Below are experts of layer 3 (counted from 0) of a mixture-of-experts language model. Rows are named up (a neuron's input weights, with its number), down (a neuron's output weights, with its number) and show model dimensions 48-95. Each number is 128 + 24 x the weight over its row's rms, rounded and kept within 0 to 255. Numbers have three digits each.
Before each expert's rows: "comes after" lists some tokens at least twice as common just before its tokens as in all text. This comes from a sample of Wikipedia text that the model never trained on. Tokens count by the router's weight.

# expert 15
comes after: " of", " in", ",", " to", " for", " on"
up0:111134149156105131148122122133135111166106117082098125122130107160129156136170135135124147127114054132169146143151077098105131122142064116126168
down0:124118140135126090171140127096177141143112131137134138147154117142110106159130163132132100118129176102163119110117143119156093115150168128117112
up1:145137121120115148110096124123126117109078114114126131135109206132145128103141135121115117129110162104126147144132077128117118154120109121106121
down1:112152135139119095097124099131091085090174138141117096132143097157144143119138142131132091127146136117156135134148121118150148124146076143114157
up2:131140132106132164135139062131099136137143124111148163157134104119113146134120107095194153101104083135159121125144109141150114156116162130095141
down2:119086132121131084139100092116146150125163152098100148129133127150175134114108166121174123169137150139140175157137114172091143117128147159124157
up3:092111163129123100138131064149143155105110157120160089124121139101118140159146103065096083131110136145158137112098113149137123143144101131134095
down3:116105097129140118143093107102137097180150113161150115080151131105165128127120084117100109085103115170096136132119152093124130163098170084148144
up4:102136084179117161134134141114076127096093154111168163114128174120113109138088145122116108103140173172148124115172153133143203147134137130177113
down4:163123169132131116113171164179151111134154156144080139112116115159122129124121113160139158117152108128133133144142125141153108119137133161088113
up5:110155107124126131155117139122127150118118126127138115149105120149139114093137103101152147149152134151129115119113122091139152140142153111136182
down5:100163171169138102123159133144131142152156132112127161134157127110139104158164134139127092127155134134101144118149161138153169087091137111121095
up6:147150167133125114151092118108127147140129127152077134090124109123048100111070130142082168127114141123147191157125087142100168138123171125115153
down6:180160118141140145133123130182141106140110111116148076127104155133131097103129114125119115086126174146131106121155153163149122146153108136137132
up7:055164103127148135197096145177162119122131079133150126104132129110106126151161162109106109096133115163071103112141117120113125153078137087115150
down7:136123137121098164134145144127106140089108044150066108157156125169107137155137105158135099126121097101113108112122152115156145129118107123161174

# expert 7
comes after: " ", " |", "2", "1", "|", ";"
up0:114124152101098129118138114150117111130153114118096128089160141172117065130074160159125115111123130140111148109126135106128113139138124119173113
down0:113136206162128128132131097110160133118151189126096113156095152131096146119125075119178144140117135117122130116118104097141148125137098138081115
up1:105108131155182116139143099134136118131176090130143109161172098163097115093100117129126124146131138146100126086136079085160150173115117140145120
down1:113142174135170128099150128123155140146124180154099115148145115073155162144158110123144124114155117115117088111167106100115099157099151126160111
up2:166113143132126117090142140119087123135105182097118178079087151123177151152138160116096105155127133157104104126156091140155123174095152104143156
down2:128136171098132154126139084122109141172115093158134086137107156110191096104140106157152130101146123126114136125082126119123134073179112135142154
up3:116139090150109089116156163167107126148097178140127106098090123101111146187112127159134176114135168135113117131136073124097123122072121103135138
down3:089137146143105110120107088151153130123127122125118146159137116147112168138098122090112090138126154119147120133155143146181112120144111110109147
up4:092136108107088112143146134148147122110130138133112140119150132116137149164115114135100074136151124143131161104139128113141111109114091155113157
down4:118098130147103155149138127156143099105112154104124131101138116143127130066130095097106110125133118132162122099126157118137174118143139066124115
up5:178089189144111095092152132163116166094133128148129168070148122125139113126130131084086152143107147151152108110138151116117149150183117122173155
down5:121138103109120143083108122151110086151130126127164152136128181122139087134060149144091093108138123130126131099137130155118145116142108110130144
up6:130138144125119133119146160136089090145124082121157135128141080126113113109114111063140111086080115118121119135172137132176122128135127159104146
down6:123130121184116104081142092134096152116173100112142128125127119129109139117163117125132115118143096143100117166124152097132153158111125132111174
up7:111114115116154120144121137120131142100116103124132133151114141109142120145130135110121140126128131103126159120136122114126141098158153144121139
down7:129156143143103099094138121126119132119134134172113126115113116116137096156087110119168155129130162124133124133123078125095128184100170142128132

# expert 12
comes after: "1", "2", "3", "4", "6", "5"
up0:124151132122092121130108124103141147196153163111123137104111075128145109096111127065075132158112111165137126141173160134120112144117171128121153
down0:096100141114166130122147119149093133104145094102103119129171153144119141128105137159168102119145171154112114143090125136123122174103130128154153
up1:120155161113141104149124149144132102117127132132081087151144113113147125139123138130160140120144193122119145141112106112115142170102114146091151
down1:154144125120160172130156120145161125130114130140154106120156170116139117111154082124109148149171136126129154090116106105113100129095120122179089
up2:147107117138087124133152110075204137122168156159109149151085134176087164162162116085143105109123117123129127149157123140171086110144134106136148
down2:140147137137122120105118109138128132108112145171145152145118090112113131144115171146100118174100119153113141103117152179133158135093123122157126
up3:103154141150120141084110122107176114118120127175152082133194118154149142117145125127127090130165126137086146111074112105104123143116103138194138
down3:139136151131105120097148110140130115104161097155105121125142125156118103104140107150118135143127113169151128142174140162162130081139114103139141
up4:144088162127096107138167077130156100138140107151108114152132133114122124103141133129102114129106164160106131113079119154128138136167146210124114
down4:128161123119145156157090141128102141093110144135119123128123135112109147109078159139104143128137113152150143125128196103097130116160140106113122
up5:151121159175155129084084129158119119123126151106139165121102116119159113142092169126102168120151117087136124109143152097143106158138148139142134
down5:157160169116118110146167191125078170167129129105147061083139161125141157086168103089168132153109183168147107123094106104128132116143132088132147
up6:118132085119142116116132137147161115115146084110150100115086120128130092081144126140166121091157125133163106134134091126132068144126146110120161
down6:096123135103144090121117171131100114148159154167147139115112149112147152166092133153130149120130152112097088065140067175138115134123098089117157
up7:145104130166088119141142135102146077144160102080116145112126177092139149112149094118113137150114133146141122125148128157128104147123163135139106
down7:116142129092100099123123149151106109098149110137124172109151137132111105143162167167121161111146094094130135122104165109147149140146111124128123

# expert 1
comes after: " ", "1", "9", "0", "2", "8"
up0:089122143187074106101124148095115097126141095128115111145144105169139125158113101133105155096178166111120129144124105101128125151137114118144155
down0:144104135162125134142079039136124149122089177145144154166127168102104140099128129114102164096118162135134119092172151134136157116098107113119127
up1:172160155135116118118139092067146127131134131151081107106113109126142101077175150073166133144100105121110102148133113155157161143103152117129143
down1:109177138120109048124111130111141134106090155142116139102134107161098104123138176133140134114150099126128118103140105161122133132151201149123142
up2:176126169146122167090119106139139115172138142140139103162087116116127146156157128069144115130092131117148164131119116150112113152106164137134146
down2:125094145128100168147126160123173095118121193125173116124089093115182135165094133092119103144132119113112153132139120138105140144134123118085167
up3:146139111122068113126125123161124134110132118070152127095101124130099149174151108113101109121184159143074166166131108074153141112104155130114090
down3:099096126152131180148122135139114114108152146091127116111140145110115115158180116118136084140091135123094148112132171114142116147130109127117194
up4:079094162108102162127139121147088140121118109133124129157140102139109148110124161147171127155123129089159160132113135183106145115151115150126144
down4:143125181140119102141120153107098129129170126101129083133164096108129184167126152178114074136120153171096115139131123144073124108123131132116151
up5:164134135129127122154138151123122146133134110083138155166124105123127161131158129083154143093137131101147158134116154113163102105115089133129171
down5:147127099139114193096116112105134146107133183117144115158170153090161157107105141117114138136117137182144087146136083096065106136073162150146087
up6:125118168162118146168076155125116119144077143169129141133108146110141101134152144104161146119076091120141117139131121150121118204126136116129109
down6:135127117125161132149127104098150142093124147079155156149109148095089121167106104143103134148141175133107154158114151154155127169109163105135119
up7:147134074146146140083132109104120135090124155123124165117167102112124133115139145125156110129096111115105139111133163142114108159142117141129124
down7:097094148132110104111147183104112113071138101152131136154127161133128130112145120108163116097154125144180135098153105128107136116101132144117130

# expert 14
comes after: "\n", ".", " |", ")", "==", " ="
up0:115171133121128133156162116115118113128114164127111088130072142156113164122099157130119117132175158103122125150132122147113160141191213140108199
down0:103143077157130095130113148137122107110117117059105119121137137101141164130132141114142131073132117143168156123138120112143142163135098115132099
up1:112107105093142125056112117107120104112139106119181132091103131146106143148123133113114088094094086096120142115130113114103110141120112138161139
down1:141158096112129113154154114108118133120142088102127155116172143171127113175111135140118115107125180115141119152141156103138120092130134082174128
up2:115154129160105132169106127117121071129094122141144125138077123134142142120128137109122121119131139107125112102133149131178112064108118146107126
down2:110078204167122144086119121127104148105115112130163094106146139118125169130075140170137154142111138107116173175064135135120131150140142122110125
up3:140147201124120150138134121177116107150085169132137160134118083118135112136165140129132133115147180149175125148125112142157079085109156129108068
down3:106145116164130096122119136147129113094080128071117102171186168109110144167154136068123148097168128122099125164138098126112106104161081158127099
up4:155113110130103091131113116136117083115123131149109109124091217109116127116106187127087088103105121139116136179145133097119154136137131121143101
down4:132147131107116121161153152152109155108139143148139129092111083137114128166127128116096156140133142148116135117148149110123142095149130146132149
up5:144117151112177111130093083134118118116120101133146136125133146081095156194125129169118127154128139105123155171099142130128136137119074173129151
down5:147129161165091135129134194120128120138133112140129110119092114120110128132137113104119151140115096166134121104113105147105102155147186111137139
up6:106112132098115107094101128126218120125136182135095116115105150164111176184144092078119121164125135144146125092124119107136121104166153135088139
down6:115107160135080142123129137097120132155126102109126174138110151137137117168117169132127133089158111125134151144142150110167142175110122139107095
up7:136128083133153146113101151131133095156132075168133136129146125078125114146095130140122122104114138178128144111121087193111132145131209149126126
down7:147133161089174095103106145125159146149113115119152135137129129110120150127145114116134084125117152140120126088149114151151121133147115128103121

# expert 4
comes after: "\n", "-", " (", ":", " \"", ";"
up0:173168110159106135096118180123174115095079102099131166091161115160115125174128091132118116098113071113129143117166124161118142188125110116092128
down0:140114121178104129096134139155162093136118134171129152100129111134154132095132136166113143102142118089151142104142181095111130139149142143093154
up1:131087167084114134120156103111168090123141131127101125129128127154121109154166145130141124138118107143100121096094163142128086121135120126140119
down1:161121081155114110139136114097099175098124125139097117105129090126127159166153116108139132123124161140154169122170113118117110115165115141154134
up2:156124164146148120141145108122116142082151151131132118111127139113156150140116127149069113106097104129173136147090130113122100145122106112137100
down2:092141136151131089120133126159159155103090143153132128145152122056135131126151133132092128135151138146116132121146138125126142145128140120137128
up3:135127147157095179125118087143125125130105124142123108154127119130172134158115172145103108111131140119178135139128114117152155163115144161129125
down3:088102141172149089153089093147133157116140124115134120120110083126150087103129118166109111135098161163157136069145173119137191109094086145115151
up4:157166168135126111160162095092154129134148184114136117120115139148129125148139097149133104123130114143137132145089135124143111111153120123130126
down4:155145128129140098148147164126158115158098149095159099121118128124146117162094064128138130180165090124121104165137106099134129110102122133121127
up5:097087138160084144083093111133146100148162111087142157131172142081120145155127107125137131147115162163122139142134117110120151122121128167140134
down5:143153131141157080179135110167103154147132134180122137093118132128095114114085137122111111120149109133136146149122097141103123085106139167084123
up6:110133113112149121130122121154156142122108105148141127117081065143134117180115183082129111125173128111133119121144107145105119135133208126104106
down6:128149172126155107154099071114138127120148135123147109162104117129169156158117106130127114136090109127138123091130151103130116119101159119113121
up7:169120139118120124115120102113126117171146123150135122127138144143150145120161135145121111095091124105138144133099087120154130124172159182164133
down7:124113143096139091121134156141131113126100116138129136127110075155135104107141082120125173108110114071143091113142176164136135126122141105118097

# expert 3
comes after: "0", " the", "9", " United", " New", " National"
up0:114093118152139172077157138103103118117126138110126164110122094165172129153140150104096087105116125098149098155174139123148083137131121109145137
down0:146141152154123123124134111146099124103151171136185113136169104158108150176103109149116114121118094086131121111107095110095113137096135112098154
up1:139075111085147131133124093171098121163129148110170126140167124098129072133113172117155088127132132133099132115087151177130124107137085145150139
down1:128125099138103112123104117106116138115092106083133104123112164114157097109105141141116124137130107146135079115105107137133094168109127177074157
up2:131129149152117137118166136103135109139106131141119117152167124131144125198127129105086128107127126135120145171126096129156089135150133121109085
down2:138111094103146103118144191126128150162149151089172133139130112109139158150113116138113144134129085106169110111145145157146130142148130125121100
up3:114139150203132124152166154085156113139125116126105159107078179186096118143129110158128141137138113116182163127151121092122144094177141161147136
down3:140128122122132069095152120150122174087185122156121161124172103152149121163113106070131133129148103150134102089124122124122098163181082127168124
up4:158092121122148096139148092120105130162118092144114128091148116117107132122124133124101163105173147127148131123154095130158124138135103107154163
down4:133133077135121119153122094142134123134105125096103107146126131075124137081161123135122133128124119134108104146121135134132088119086087119091171
up5:149132157108125141090164088097124157115145107116132144133096111097136102131127111143177145099157138165139161142087126130086128167118131163127112
down5:092120166105103162108119131170103135124135117173128138164115137121116115121148085093153146119090152141115110090140133132087146157185118145133106
up6:164101128096150176116121110128137123144110143158138097111131159139121133111116141116125108094141152161118167185128145142153115138181132116122108
down6:113110194113135169097088133117153146129123112110137106163171144068156135107156110115135062132089116145130142152131118104122124124137149153088134
up7:146092082129107108149144167110101139127107118086148127153145147165108107137147147112144095142165124115106113102153146132161117111107179141115116
down7:158127109131125130114095121131143105147090148078149089137172088106128101125136121131116149103130089145132090164148172133119136146128112134123129